Experts of a small language model: 96 experts in each of 8 layers.
Below are experts of layer 4 (counted from 0) of a mixture-of-experts language model. Rows are named router (the router's row for the expert), up (a neuron's input weights, with its number), down (a neuron's output weights, with its number) and show model dimensions 0-127. Each number is 500 + 50 x the weight over its row's rms, rounded and kept within 0 to 999. Numbers have three digits each.
Before each expert's rows: a language model's description of what the expert responds to; "gets" lists some tokens that make up at least twice as much of what it gets as of all text. This comes from a sample of Wikipedia text that the model never trained on. Tokens count by the router's weight.

# expert 19
Description: Prepositions and -ing endings
gets: " of", "ing", " on", "ed", " and", " in"
router:515436475709598484566531545493501511548523539560444516492493499492540449558358457424525439442444506537475533505487530485505463519434480593501531483609479471487464496488520473508536517495488497532570366476501510505487456511478480531471473475406483404411485446552423440466594469519511565469448588464523469465514521542473504541522541495559502428503530502447529520531382504561542609462514
up3:467510507499545528576583556481609427523555437555561569426546489545611508497375385404594472438537546538524530458522450462523473492518480493517447561455509443565527556489458470523512536543406533420432560516459578544463541516421452526529581449419408483505534494469443453547486486465498514490464498552555565473595608505490475486505423500539559520490554441516450534498519513499522551487569
down3:544522479506524486499442467491457539593453494478456473618453483454456477439534460543425546517503477410496465574517587562535374592502531537525547517565495496451463485494526463506448533490561494548506471574526480501512623530574546530446447557464457448479471513384568598505437523511472383533518568519505524458477427538621509529484530482454466441575412497568478521475516510500423473529373
up4:574555458515534476512523416526513542454544515403493579532514598532424516479397486515481480535552467449535516488478496469416507513467479506605598493525508524524445502558465515468430437571450534441486487473607480504563496462456492550501397501479447600542465536503418517504502510629543426479438569506494542537522499528588463494490436380454525504489561510431489473568453364457529544596530
down4:552456501464529491445466498447399471562514484593520517479465416493462595524580400526473551534506490434473512421453528489485429443450451432418519497428507552532525546498526470601468617433476470522482371485492597618580488549521497547467490552562480502451571526516460432474461461462463522516548476486473368463457468462502407500502521573537465516439524535545422500506540549470416520555517
up5:472519570602489531498432566482466502531496443542483499438445561420468454556375612502550485480553566509451588526510609437510488396419537535526456517560572491439547454506493426529519540550439552525544488539536552496525507469437498566543438427523470544498573610461474464530550516594528533522555604459539500501501537519433486537428403520472521593467497444515515490490580459488551518433531
down5:538516538567496497564512456538572517433523515448491525403444482571575490521498531477509473483560554533497413473393449558512479569481489517407434596487500503482558544546470507465551483495467438467581573495559417565578522419452475428404451518500433448509490474395461474487514563424561578504527443486462478473482535490522551523570453426471467520483501439570589483495561427477412504421618
up6:492409468456532552484461542497530508529523524543558458543540590530434585526612445499465541447454535522448466454563567492488449490553453504542566514410540479529555443541512499518535450486572531478498495496423488423478489438413513498430440458445301424605520445500508429513500451478493446514453525515423534463462494514482593567567529425617481569460549443492489536452560478502497479451501
down6:568437446502482575492443505480493457513565512507444334510513525569558454563485499460547540533467569543427487455679491544544463437515539529486455538474505473470514620506491514446571532400619513477543537417487506424432513512493461483542499472439431523502413520519478498516439552514463413478569447518513557432507514506442513570508470491538553540439491543524473476556551497512604482545592
up7:503488509482437488563569512489565487444470480557544576456448598465483489510464517465538504533529433542500567425526431485413555479471494480538586510596419527518454509531495528508583542420541445481443478600422526443424553518443462443442459453401556494502515415482355504503484427475444480518555561507614565444514587483460436545529489478544601541507438522465443492443521548493547534556527
down7:572534471475452610523503429485576541378528484512455528475560456558475503538485461508452488348641486475618529546537435506510367539520499530503459503552514497535479557478454521415505502504534486500577507504530479528572481514496467511511573531408447501556552511525551440494507494501478505464459536541441460456540471589505416619490554463407525610569528498514438459519565566521475544480543
up8:472576535543553504466524595482533470486542481534532497441471442557512467445466517490521469471452546598508428520480556512448586531574516495535579444396650566435436503513523497550511578462474415443475527507587503576531509462519527465494474515530501463448439472448426480449519466479584530436499490446430478510541489497515484417523550572538495517385505426333554545494439528591443492466502
down8:440591455457517543457470526538592492511534549530495579445495450545438517464505466557491516532511500532529419492468488556428475481523607554573515499407513559462446535430469482505473510497540569433466630412575553480448493535462543492472602600564475499491593542432481474446501527490602579612452495516478480537466472510522462490507532429536475517548502576647505466473467488483537619483520

# expert 45
Description: Word-initial F, B, pr
gets: " f", " B", " F", " b", " pr", "B"
router:495468440498527519498518556485525502538531449462509558532486449585505525460513531500567408507479574481542532529456490506367452470469553453476451438476458458482483349584474487422585526409569487566542432504476606587466545508494468541558499454516530436471602449568509544482414393463538455490412519447491456486524487521470560583570503510573496524472484571454561536424518408518510502570553
up2:504540466533536489463476555512538484500573454425543441485499522468439473466522509519528555597529539472552561523414517505491589500518565530499445425403539538518467380490475444460480578489513540496542486520451505474464554535549439453457514475553504531555541504422579571493483394458575448527451584406452480516420475560510468632586396521604461467457526575546473451509504398424512557488511
down2:409513487441551508493610497414426508491428487522472470410512449575471445484460549428347574489570556447408565430509475410523547533526551420512452443536570553470516612516493583504550468515571449512467545561535434478486525565503557476548504504483434511524508488501499563518485611511462562595486472459502501481496483527453510434386502532504489511572443485481474535511419485591494499531556
up3:565410548530463570507430609509434485487545488550641490481511543440501504539523428479475450437487522502513488533423473472453457441445441482428454466500448554548484512501473473485518526463544430481488479542463532551521603595519540485570553462474461558564586526591594588484519500479485399585475574485472482428560480479479559453466548405537420535482621507520531464464512485558451485569564
down3:403552541430476529435491539496496447474372466473451484523518515548497519468479503487592540536522498510474455565532479566517484516555485565470518558500448486472546419560413590531475483487506539434545395486420517442502473478476479390446524561540475462480527511489505530438463401596617605432438435452492434486469438473614506473583457486514551408509480505539535427539514496457543601504440
up4:416550464449521516592535516531451456580534531461462478574496493562427452479496621508506489479450539459476553520571587538424456572489491471478455545479464472493433477516456485503542487414502521491579442510492522508505610482467560502491438575592476521490515535496462487408552503483545377592500537458467476484559447482488421587483489477613479573462503510523457594406540500382601485506566
down4:552543494397474472479551417528560549543599484469578614484506480417512462473559553525436577484492572489597491428513559485535518480513564494583479531409488493459506477481622550506460431536459454448426598463473500564507488459493558443439545424444509406433489511580544449503508417456439489486475465395481498519532470536559523472488486514514468589464486523442466476444569477437398527533469
up5:483514496406490531531542562522514473513569409483615535501514422520424461546507457541417413529504422507553445506529552546483503496318615415549438487484541487474455505503502483407519567451620449507505522492517506551439510527484525486488462530542540528458520516535511485423514483512458530514497535527530369521486443413496427588508468517586499498464500603493440532559570456434494443450443
down5:416617426547527605488488488413572526524541509402453484508547570466657495555442428467535512477481595552451560533520478528497604506572535424495562455579538508507571465511519415565553459475520647496556517508453482563527477529405562541462482456458484492515543470445527585530499428530433546478537490497581503512515444533434423486550505471457504549521490466513535498529514499454468488458521
up6:591535464410501499463493479457501567450537455497542514569592481511594536558452452501498538440516525547494436422479528559459486536473587487510540438488530458457490526492505391469504483459572487597519476511477507456558526475532572484483504450449608544369470472438481538580540546549502530494582539453577474515518498504495487443580477540483508499595479591478618626424484574446454456499596
down6:437507541505471482522543541542470527434497473451478412456454471519606495480531473546587526499425457613548490476650439534519518544485491511489515499571482499505452508417451552498607454554462496584504510502486510450557556389445496509479506484417453523542479507471473465521485521618541495537650649485512544490547501504582539540507514390556577474496465440534529502490531459444436553483443
up7:565493543530422521454523536494524536545525504432500479385523478562473493499562498432473440482582586473462536525540576404553557589455435450496577443566406512576535544617504607455423543461561465511462553513431518545510535537502534432550467439439546482496528566512523551508566450444482465521410531505473498624485480481561533504531508449565393526574472514507507558471567439473509480503423
down7:513456532491489490499496544573603574469543485540494517509567505555566499557469502536606566528524546525517455510468520443540477453475496481591515528462579517452453435481423548596465498556456566600555476472587466461479577555520498527505502474416494428495443562473379563490542551385434508469487518579480497451474407541437565533485438514479536464445549532590529408451511380481516412496496

# expert 12
Description: F-letter word pieces
gets: "f", "F", " f", " F", "ed", "W"
router:449488488557536464489496567442532533537530565493512522573486412559484459449441487496589488536470618576494516582390518457419422512441542573512491499484401422547506426525519475470546492449625482560544440492433567565536497475518431486452462495507541429495512431510450494480536425538536471567477490413464504480536441399529583490539541469615512412482597496549471494459564566478454500519499
up2:489370461486571414462584483410497542478433499457449480487507538572450522535457568421552535448602507549429522527517534483502446617508484551443573438505488530582454474588530537509484495455573499484518470508530586525519487452400473498519400569546493523500444515504478468500604431559483518477570536451554439544443453459511450454505495463414420487443583455608527548488495523481515467588525
down2:522373531409505491473489479478375576542520465501489505448480418565497560500550569555421510519536409458506527466513528486461514514457553492440517548526519535477354489491484533559467477430484455610478586564540506451528545499549512570498618535507523471481524505475426557503502498453453529551531521500453470520528476422365461441553497432576485594474480473574512391472526602461476459476471
up3:566564500508469536567501605487530505468536525530502576500516510619498417506488539471568513469479486561445483484541529491501484543482558400526471446498281502553532502483461403438546527510530459481496482556524523465551485532415442490451485527485559330507485554593481407483545527505502526632514461442468533466503459526521497497474495529496550441501545520475525570437511460519507416397516
down3:521618508592461412451558530545544415517559504544450579451515607524524428540561535371503523400539549528419510477590435522463556462462539483503461565504523492508490536434408436474488494560521467473513514443509498514558425652451443456440529433439511494503526617562551470483476485469468497532503520514549503453548547477466550512538447585502491552524456507521490510594469493508520394476511
up4:522482523458535479563539578538497567463489485542420568461473551534464519475505420496498516482560530575409488514580505492457507496579461485497540501423520463473509427517443432439543460440467517388530501534479531492540600412510488554534498556412474535569510495580497464558472585527561510585481569487489488458516509484592454504516473337570685504530454491438437493514464457518493584500453
down4:417625460570461571460461448467451466443442442511542553477563550536381448464499406525498463495552455536501579549523479537449492535479457477464506557462512550485560495454444477491392568417478511541556516554565446518501520477511552546614526585522540556501531496440491420471532439570503589603521519475518412496549498473534452449427526475413585498471556480590485513442539473556565497513546
up5:521490511456524481482591540517407469620532602443417464473489542469481448473498494505419487558530512499562616525407512495462482433415514496473503501491521511423461512485491543520526575478520513569549519524444520430579558500481370517522467604507455409483447474530464443494496502540564538472537535581414507450519472461494536570581474583409473454581575547519471429470536490527434524394431
down5:550577509491505564441470503572519531489448516507465560530687464447466489443426558471499505527582469512510491510544529548461553528512445548469565484531519399365528569454383557481420556494484519539477431549488500493560528529448539455578568577532426461493548434619583494542570470447442504509471485429440483479473457493524471507454457424471478487501490392537533499485525500484465479479596
up6:550470470526448422570534541468560449440576481490548516515502432474436534453563497636504580544474536547461592473438423480509431474454554439561511478384517515533507528576440465492438465480594499493516513415469553589610527537550482426452459531498488546541497470525429447470509620551498515494591557508498504466594501464540466472577543396551441494497497514473497527550479381485488536501524
down6:458470539485517582488376445493599467537496522524527504506430606550470534573474513498483399443584499531562517492501500509517492465415459566506493473486438523422509528468439548563437553473536540497550452436598445506522482484460469456545656475488574451471462444518541415504454580536479562468482589522497525501519514550531532526478474598614543555536517493443483428553627406522480489504493
up7:501479480586576356489462516499459507484470561585534465584426562460513535431484460489518483438503546525529550532398526593446529530379631546486386491470421479518545576602510578511506593528486531558570535520477478481476531519486483505453500555531544482511540468463335492454554476471468506520450503449439438443524557478546532514409494498549497493455477484531530539508494477457582446477498
down7:452566521483462485436449547496491508512445480416506577538488576622487466450459481525529483629468467493550520499468489481461471410473558546507480553530539513526441533470442563474436505472450464522489502527567582448501552495493463454494439434490476454533475476478586456604506505515517600639594598406514477521459431445430493415552438492481506512554542578517537489429575407512553469593492

# expert 50
Description: Capitals and final t
gets: "t", "C", "T", "A", "E", "I"
router:463561474510584484503519509488430575455531595451528512448479469523490473469478472446481517458501434601514493523430559533361470598402424563585466459556462469472462507482555447480584506556553531511491512485498520576505399486586489550518423460508530478473489388511444436506455490494567614509499558379498467470532436401541537468493532456554505516426481535481485476529525594576503555439536
up2:431547495470550471567462597556416519453464542468505591441523536462523455520550513453501479438496524487520513528452560499457473531527465430515522511538430560499589516508400464497533586571529556554457510471469531509521379535436473469558437514503611484547485412619514496470462506478623559513565579563461531531475497405425530552446506429435468464428484427513537448433485596449454515496546
down2:547455522419522465539503608566395542461571546472539626519516371578495455495513454467490433383485545572551468473475477555534507576485482475517564457501488523483449511426480590484488409557418534576528404492547537406459482504451583522487527557467515476577382508491529506534483510498525577486457549507412488485444521545467482563470452485514496501506475531484516510520537572528453477635456
up3:537576584478534491536497519499448423592546485574545480480542467544466537488528471543470462429470498566515533437408499546529494490510457542483541476523543478477479355606490489541420488549447552507557541415465528628616428507462518446514432472525471564462361629517482472490536494500528556488482545484431524417541473446555544464559465447541469481556494536613558519537512470539481444499529
down3:583505442454539494483500475491434608561458578532452549480487411499478490558479485540511470481493444460472616518540492432420517488467515488570433454471636590481487460465565558564440483539442475491556429446438554485428465532582570509489598512473519541472454515430533519460506430507559518358509508543519482552577597515421491495430481526597449471449503469467420507505468415526522460489491
up4:487560521441535587504482526500434445546569555482423511546491529549500629509472509477583505491583424533497497535373505607464518539408594539534503470487551508503464491556560429489467559476584541486494528603554499451586500438551521467482489487482530444573509465479566480556432537514509486436519505513487509518593507556404466522468498566602447565442366533518467453477456397522454512505489
down4:419527429477326446473430507543435448477529547431573441497398457421524465495469549588421489512504479536449486496561420425531518499456420418495552551491541547536482483514481544531482521559505438467504437459431545486505588431523524542423450503460449443474418562554492576556520493451503460476505544427584426485478575560535418604476461404538466516499505489512498492526500534529568484513534
up5:430499492463565497452497455529444491461507532450535557449533520484567519425524520464457504522523529582521407511438514565464435467503555550499464438441486518629531482539525503495510586542538350459499435445624504523490529557570547503481451570427433514536551510506464420512532552463625506545454464528490562478546520478451422608533550416595530506547525534552543414485545586507537511473549
down5:493402454593424463518510592440473561448476460501470497527394504508585415474507494445506501507544520468450494471478558581455502454497576445490445492523545508429483551467543552434511454512641478472529482510467484418494454550553511512621418456540462490453392586502502538489451426526431443530648467540494516382494472453457485475540502464510566413517428482493501475526555502505428473453474
up6:427543579523573588569615552543534508491471534452582521440479447479490499501516508493497464496590552462505547547451418518447439424512477519511521485510554514492512448512468444615508517463518625501499484502472562536404424537411453482483487446489499510539555471462521506515541594592625508483538462535416467502502494459529531523532480442636505498495411484549527457607566520449583460468579
down6:505487511481500578432468491496476370519460484513454563543463563514524578441327440509503465532502508592453479528506405471589482485491531532602488351478546491521470480539530437543475434500453549489442498538557490537486451493480482545472508581516535518513471510503518523573487465539493604482486482543400510534488585516490521658553484482549484464503525500556478480598578448444592520424493
up7:561459517530617513475556484504423451487547476419619505550447562484496485456479516391480473449505516546624540567410539523565417481471530520463414466490529454532483581490611476525523478541487470543580442484532524496499489418506500453496494473522417497401554563547466471591513484505457472499445528483551557508490564478399526432428598480551522502566487450524450587393476518561446500527534
down7:544504469428439430444509457585536521558463545480496531414461555483412453389451594427535493540466590460571545531506511590483466484540454486475566425507443422488519439526571486578409542495490438469456470582511582476502641491546472563581586523529431505543501426517501515481450475487534500521441486575449463501494497550464475430449512461566464445486465535528484470484541539441493459478369

# expert 48
Description: Ri piece and at
gets: " at", "\"", "ri", "ra", " the", " o"
router:490462484482523504479542531374425506526550489518472543529424504585488463446480495450579470488437530567456495545456575447451509506434436525632484414507503455588498472455596472429531577518560536546540461481458509546484451544501439502398468525460515484519527503616468473489547452508473449469473519422543487444499411441669556516546448480555516562479528490468521408536562563534488521440582
up0:452512527424548416457434595490536459514609514493444517558449504393538505648432449541452500467521523482481466493535538541447583587467477525574451446532461526502551525537481575469466477507467458516548506402444539544542538480485398469481512522482437601462520660487446538503506499539446481590522438416465509489400444454576548559474578488509481496521576541430475480478477482493516477477510
down0:540392478554540536516390498505472476489539500434430559490473463443459496520466523513419524498521507514539471393495540519507540461565510455538530503439419413447607622385513492470522485536558476611611539468478497527548500482532544498484564453517492523481513549548592428427509507508513484485411583507543600493514535497436436499469482437539491510527623493488465470417546554477455445471383
up1:575605547410531530507533554528497475546575475536433540525569523545509442563472476457462490474492499525365530520538578528552441460440493441593504439523412430472548500579513522468473621474533486510419512404498555526515498525444471456500504491469464479539391548483423525578520468491532474491466492466524541434485490567518533617512533500479509452614572444559433494574557486433487535449604
down1:519519425514467606530490487427555524463507560487522500613565526533550538515485503517473507545518514435551506481516485513449608441487500561497470489483396449469522521501532532525472503544495425469438396420488464423569498510564523492478483464507476514539518488503555555441604557589497523384435590497518462477495572304380546473488560511491483524494604406514524493480519463521586516517527
up2:449541476524543524470527560493448501523548476442367481516461431553520497423442476554467528632444399513462484447453615523482503586466505499585504478478560581589442535531490494516502618483539487526565549507528473549577552538479454521471487588501446460539446592481428504486479451572455565492461445406540486459418548447576403480508479466538422526454476468495548573526511528484557493511572
down2:532555425523425550411600557488516544425411595530465514441447632541486558501501444476496527477530603473478538381500548467408456582529501447611578541544511512490588459580615567586500505518505529442517525536470535558502516526524519551455480462558445545462463438466476449508478538546517540476532544541493616495442484501481504429479463575435493489474445498447522513537570514474446502515517
up3:496484507480544425492481542510508496521631522435526554588446484447507514481430507534500432516564601492396447565560505506563506501451390540579537511525554480522417464474553540467564414428443508550607533449389429519565474501367508493544516508532458484486423504502573480434566455438419417533492491492414515477493419526518482530475543491518510458526558498535454460438457487497522473431595
down3:584416418555495530533430470533516456447517436564489576524510403475611465514552478510509501507504494559506520488436491519479535533534531546503454549510514485465572461438538497527517589524552381503499554521499510539443448501605492466623572494480610553533543462357499498479460521438507439579576510478490451562641458515558437439469518455545581498489481548451538483432551472519495513447562
up4:523450494523503528519579492511496603458556463539525589452537457487456377454499539504496594406457527412542470473434568457403615399474478563497438460474491464611516472541502489478508408514470522594494547459465469488459544400490500524534508426455524538563522582523469471566507468547474461478551539529505449491541516509525464433612506479471519455551529475513527541487608491406501557379487
down4:461564464559521576449510484518510502523544543440458538501544440502462516508510518446553506462393546428566515442479473447589555440525510348449528505520524543544426476489540537569455565519492461632396476502479545519530515488527522478512529525513516449482445585545500522469455546543405402477540574525509492448555532574457401458423428513489492485442509463486444610605486467414453469566558
up5:505386478473459508507448534466519531462583543500500463426534488502476549433566555528522550455385459366515601495580533505473507497476462428568442509506440422619483444472487599470481508431585494486528546503462458446506446426530454506592420618511478545493504583508439505469573431449516533472566591447542549484552591494505494538551546469464441527518521481531482489431458505476483472469420
down5:472413438539467476512460437424538470499477399497579497498522374461618500395481475477493628519450504536446515489406552543509525466511470474557512422617521531373559485476506503568590458504568490540481535413447579496543532548562497501492452452456460510518542494487524512618536511495443543425521462515512521517443435477536518558541598517514430497480503459477474515423492475469464592552462

# expert 2
Description: Temporal prepositions
gets: " in", " In", "In", " on", " from", " after"
router:481491417517554445532559576473488505538526525420479442610495494528482529428441526406642517481523500591484558515484469490507474467491523512623528440486501467608516503528575525498546502492486457528554531547455524501376490504546472546493464459395500525479458459502444565425533451495551555462454580515526437476638468489500515552507446497495422431407498587503539515531531536491389575437454
up0:495513454461541623546429573527453472522501492535492512478492461499416471440485587434512509528475445524500528313476628469541559442573517458503586460532545449519496514578422473530485494551499472556553428567511458557442567509539520561527402555492460518471385554519461565491462512544601499438432594495531471540486559487509525483566439463519456541531491433468437518479501516556513456574478
down0:506497496513544528509625425570543498487536547602478538494491522384543506416477444495459510544396484546527492525508469507493556538468577477493530399496568523446525483490602418477551549440566472496525527510536499537461555601494505462482556385559554396502445452465473457634478526546422466480433513484518470492453507496483511539531482414491506522569533450389520427591522538445465442511418
up1:555556531478469508521582513439486511470511440523470438482435519461425546457441553511484579348516482553511513564502406485537575438540543510527578531508541562591476483612471516415523488516386453472478491515473533403505473493588544558527574501482581535557507584546450522423469491454497586590458515521539368476491504546517474527475492508529400539463491505489458583543477530585553558501524
down1:460501514557515540522428486412504567442483447536431482427525526457513450517533428489530507560501506501600533561510436478496416492645473596490523461476497491484537540433572500581431537571559555509530499488535502452547474474599511568543444449587491476547532568523473472486420536415458497459470470486438514485573485460521539417547513610405580467368516456542489510504408525413514446485495
up2:537440503627517457557530536479473542449476535513602465546471473431541590525436541440491522431530527564512578546415570477491509496472434627525537540542578497507558476471536568460561539443551439405524531458464439467519562508458539468504449560463484539499454516496438565488560505412539506372556527506534415497493520548453413502492472491577530596583507535531489427527528505490422479420432
down2:485501535460529515455413487473564474472470459380435507569476458504477480551612385511522485572521545554490537531557616518480447454410429495530512408471427499459395475518432425509472475492530541543521538450565484512507452577444498525457475461549560569505587458558569477583395536515495497478456466553504501489550473548646488460495520578483461506446529504458502580403443508506452441507486
up3:497533426499547539537634550471499441459584571465488457543453513462474446589560552480504505384531517576453497467528400460529481561502532476577518513491503418450396522533516393513522479475503431663545496491570503487461516401504484505490476526443517469484416484554501548500370541557531433477456473560500531445508523506489528468556470485555460532482515476381485551576516430423492538549504
down3:481521565540522462454387465534434573510422432515452478499443443474529585524456556559408499501542573489473510598462641467476571424547546487466536425549433555544455472509456562552493492624527524455508492421449495515495454541547572397490502438455490458563480585513471505441472460445456575511557544465428440557536452525502506557464523441443535455602571520513466516472489473512463433518478
up4:549532522530456526477512537425526528474465517490562541462506533472475484514487452504556545499508467499626511521564510599568514477460480363553462469422468568519432487491433570491516499451462568573463534509487507594470496525568441499430456522494543401460441498571413540534441478567578471372562513521492437512483481538437503550491502572571624449476597501471511470517426580546471561424427
down4:464504411508468467496589472499365371422445536500488458458504470533441483517568623521455477411604560603514517537546512497448564544542539445483470531479486541486544487451479506467395492495468445506634487539456557458495429590473531509482510491452445485477568512451474447514566574574489476573432467514440481542467512538527516461469563491550489519599484493493527418475504463501468481527632
up5:451562459553551531483587560479460500466454494472527449498421629458505529433543547436496495471423505558540465514486494496628492457521488495584440434452533502548487449504481503419442525552439507635491503505562498542458455522553432547405438481523528455531433531470514531530561531511582572523428576532463382543499521609477448478567485500475498482500423586486455490493400476444429430483454
down5:474435448409482457567506525603472528480580539553485423545607412540551459501409508483517501451531557508563628529488371533547523536554449491492490553575517434502549480488534474545531484495491527493428503485464440452552519499528526452609549529490468531486523497467462484468453511439438500505523497451547558483557514491418502519383405553361525453470440500511572526425553374484500524510510

# expert 58
Description: "an"/"ad" word pieces
gets: "an", "ad", "en", " Man", "od", " man"
router:443507417535523511632491498533395495489537529573449530545428444583480535562474550474540499528439468541490564552438554453412505457457412560543506533583444440532585450522582497407508569416514543465617471553422539587567438510480419470519507444394461518470493507540468442527526502486515471476387504426494430480483501507511546569545464524529510502473487575488507524437442485573509533524458
up2:429414419465515517537539498598559532537587555465536533548511534512461504564573520495482513566451542410439470413490455532379579500507469567517513511493526446536545588541564451523487483517548544625589490502485468578556495468578470492496581511376442513405480582429504486504523469527452499528420513506509471397557493506514548446463460449458592488490506625467495513488528475515463486440456
down2:481481495452572538443458543407531528418465561559548522490526556432457474502609512483473523473450521543487490516477456521544550517592536533479499443533511557512546438512564423571499351462569563534496615424465604425525458543506501466533508535576381423463486463437515562458492539406545501555508458515511498566441365528497439446481462556528482526523500475514536560510487562538485531446421
up3:531547404544461469512505427396560468529555594434527518447432525539525512511502515478617476508455463529431516409478540490530535547458464548554544564576480515526463431483547474515502520466518555508487552543427528511497420564471527494563382474484561393466434469509443528497483445350398476554459482477522552406438565373480504523541522503519581432451528412459520537482470512513528485487469
down3:541551429471465523465523489630505501501571488426457541532589430499463506480561494504494563472593538519555514448547528457468508561431513559489508551479445455452566547516434404551397449562494458413429437571502474478557523492508525569542562557559415587465543525577496414507497489454500485514457610514508438543462423437471431488471516531425530551443629461477567565479513548489507455533512
up4:565557434457481493471497436448514465563629454529520495600560494493496466534371481467508542515456450490518446562483570448565501460581530554554540529481551545539512490456509564482537531474507530478520554477436461465561468426490469440524470462438475515390600566476467497478497516430409542448476517638491454556496451428576532534544492429440466415538465515590528580519491498467492491629454
down4:496384437566534517435540586483490365604490537456482521530469423367514506508492527465414477451449507596556557529521475461475544461567553463527551485502588501591444481501556486515526454478589424541432534510421458452469548522534532503561522399452467487476478558440433471537476506592476404406549490603504556516487517556438471476591510499539512489525508522524455474499490551517476519542442
up5:588527487523506558481541522491590608420568565580519453559521514489460490603474485532512456548465457552504430487498474472430508437493508542504459593492508460480504546521488509415562567439503581454519440451458516556582448529518430524538567523496460468507411458588464498513470412514522371590439480578507524410458470574466461505465439547547514494382406532435495564464413502469480501489504
down5:483457473525521496433519510542573499430470464508527525488578518489474521463553477467458545469518473540490538456469455525464489546568531570460505534542459372579524461543458386608415528483495445494564580448503579557424509603487553431482494498438496513432529518486496525440517523507490568554602412522523505455504465475451462501444440504411594512507526400573429527478485492353417402518541
up6:432521527425541544518508498492461468448508449474538469454433531549532579511517483420448489487535472574451463564555538508485548498448489461432371590470408499504575472556553556407530448535534575489540374520447550529513510484507498421347503461562430534599498521564508508478473484472490543457517466506500437517484456544482587526554484423565504505476467515553484476586480399471504451357518
down6:473438494418551565526554416498492526557526540457541497509575556468552552470553477580491471506614466520508496480574444493454540541539432537442467600450506475526472629477412520526430427501479447488459536538535452483520569495495505454635397571491626589581588548509547459447519523533410455478506458516517460500510509524507519562479533538500477558475544454562489524501600505517399563491485
up7:502498535617479540627443502463616544571505469540448466464517520542481494582452483458510377507512460514422534501424545456445552507565450428505506569512480482478558429506555511470513439426505475486485535539522499515587505480420463447541488404526612494513452461492476512461424370445551459490571458533470545525467448544483507592525483507565530466404526460574582521439547477530468519431422
down7:424530533471524509453528385590495544553504529520514497587451501544528661521483484474438504523476565539564421500566376586524475438501535524513387509473407487556523604483561511554495494581476563430469469546409516449412540470527568472489556475585549512559495588541570489394498550525480497485536536511488548582494552525501547522502565467478450517525532507542430490449542527446531522535510

# expert 38
Description: Closing brackets, quotes
gets: ")", "\"", "\n", " |", "),", "}"
router:399518522509522559568569617521411546550548496490417546548419484549537456494495474423500413476417480576460571543454553503432501568466445488581553468442468381492596510515512398427501530509536550491509490524436512513470459446563513566436445480512563492476522525460444403449475376534541534523472499490549430462450480474569517467509424444483502537507508547512485504426513508517534637494507
up7:465562528449575520559580579534562584516508503432548488522481472485495481479527504467516442341535466479479489498481427442518444483448473594534553498467469492579415502544492472514539469441494455533565555487519446569452549418539544483415397494495615396496467481508439478451517469549462453558499549495501513517484516512530429547503471517335442498476480419485458594407456517594540539526489
down7:479479574583468531541472422523420442542443476512370452515480544432460583397472485512433600492422469487571547541498566590484418554476494508500412505427513475443466519495507584488509496495574513453511604468512503490526555492542519533428503417499542457493532526477575572492463559499377412596463473465490496420519543518545521505425495541509500626478511516472464503571473457532500500507395
up8:511499527557453377582597518523499444527569528477509473464456437574520367518520459468471495421485467549517557479536472512480467456528506486502449505461515521435533511514477459436580587561454495509515546482524489526579571540531433523532493568405499527512504440418514464403457492599479501549470618507597539529395507516564431544506442502461444552497556477525532586433455547528645522524505
down8:509510488513502560527530520440498507544326509597475479561554529494489456579483458467536402480513509462488524592489565482517513541469552454468497560537515539455562480461535479548609557495421523459470511385480531520423468571506390469471438444450495450487509469507511531551558488508394461541457487499647508553548449573552453543508623592477491493576513537488469498435562470542540538438512
up9:457465496469511450488526548582496444461483429527448534526552550508510550459499497502488516479411472437465533480514488436419539498516562561504496423434573488452588545517538494460516572586588518528532501452515491389597471512528494513553482469509497440505517406518584538449458482594596547437414503436461405366477546511490420518498423444504550459459467379426480526525519580476513598450484
down9:610440463519467451508436602462581448433456489502553431469549562476491553473456496541492509516489500461599493507555572437541538474497548523436497486509551502516496479545472530492475509497487414514582471344472477566466495479580428511504502436482396462447468413540479529530450552593582500509476495487477347518395553523531531479514514521464447488468615492537538500447463503452579564587456
up10:476523418564532452498540437542495557498524551487532494566393532484597471441524463550526560559549544499514514572533463475402536542446510489573601392464527479496525581541492462467531583489508568446540470498394502447463436469496446508474483499437553460547478549407457492467466434364493427558442386534532468497517499529504443451542530531505500600502568443535553513568473510519563570571567
down10:438535501490419524554436495451456550559535576530490482581484480469291422549518481447449384464537526479509559474548523448532519510519470499482518517458453422514493543550520514460584430483501528597449482402501541490570553522545507443443548508511474588423504541458603526555497480449397526561503483527551477521432441511462497496486565461454536526484507453477560520506567450447515408486392
up11:433485449509478570532487558527464533558537534504490509509528486564430503495502510561528484466445518583475582480498505492485476488463492393545455369428425536494505531494543421538413605489462516472507455492558517490581418611474530385561400545490476552487594484467431494516387489547537543578497404533576453518483504536508522462522492554492344539458491461499509548484526494446540515609514
down11:415467486430500480533537473515422458463442484555545487413508502523525488500473552541548475524505464551690395429533425399501496484563541509390449501537511522475531420434480546435532416515502518516473449536507506558475477424510528562563454487453405419483425545529505470471519491451544478541496526617437473517437497486511523506453571504485536459502548535388449547556529539525506615447438
up12:531546442453521561555458519529535522456574459488511455481520594574574490583482537557464348541412461683547494487428543450455437529462523479473531401456580513484498497529387452477480476546413518525495397491535576506472479387464520464464545445522570493492533562401459443471524488522484513426468533513531493538481517498522504532471502491459479460381453551499460528518509510518505546461576
down12:532482514487447502461514438578530536383547461520500542473522497459561453547522591534470551554486546459488479494510498581464466450507483539444599537501497460509561505443467444517442503518545425468519462559384510383437378561484621574527481550507474600512506557576526529452575520417499573440494430529508524513445526470368578440535530530500546518508488485606537441555471529508503554441531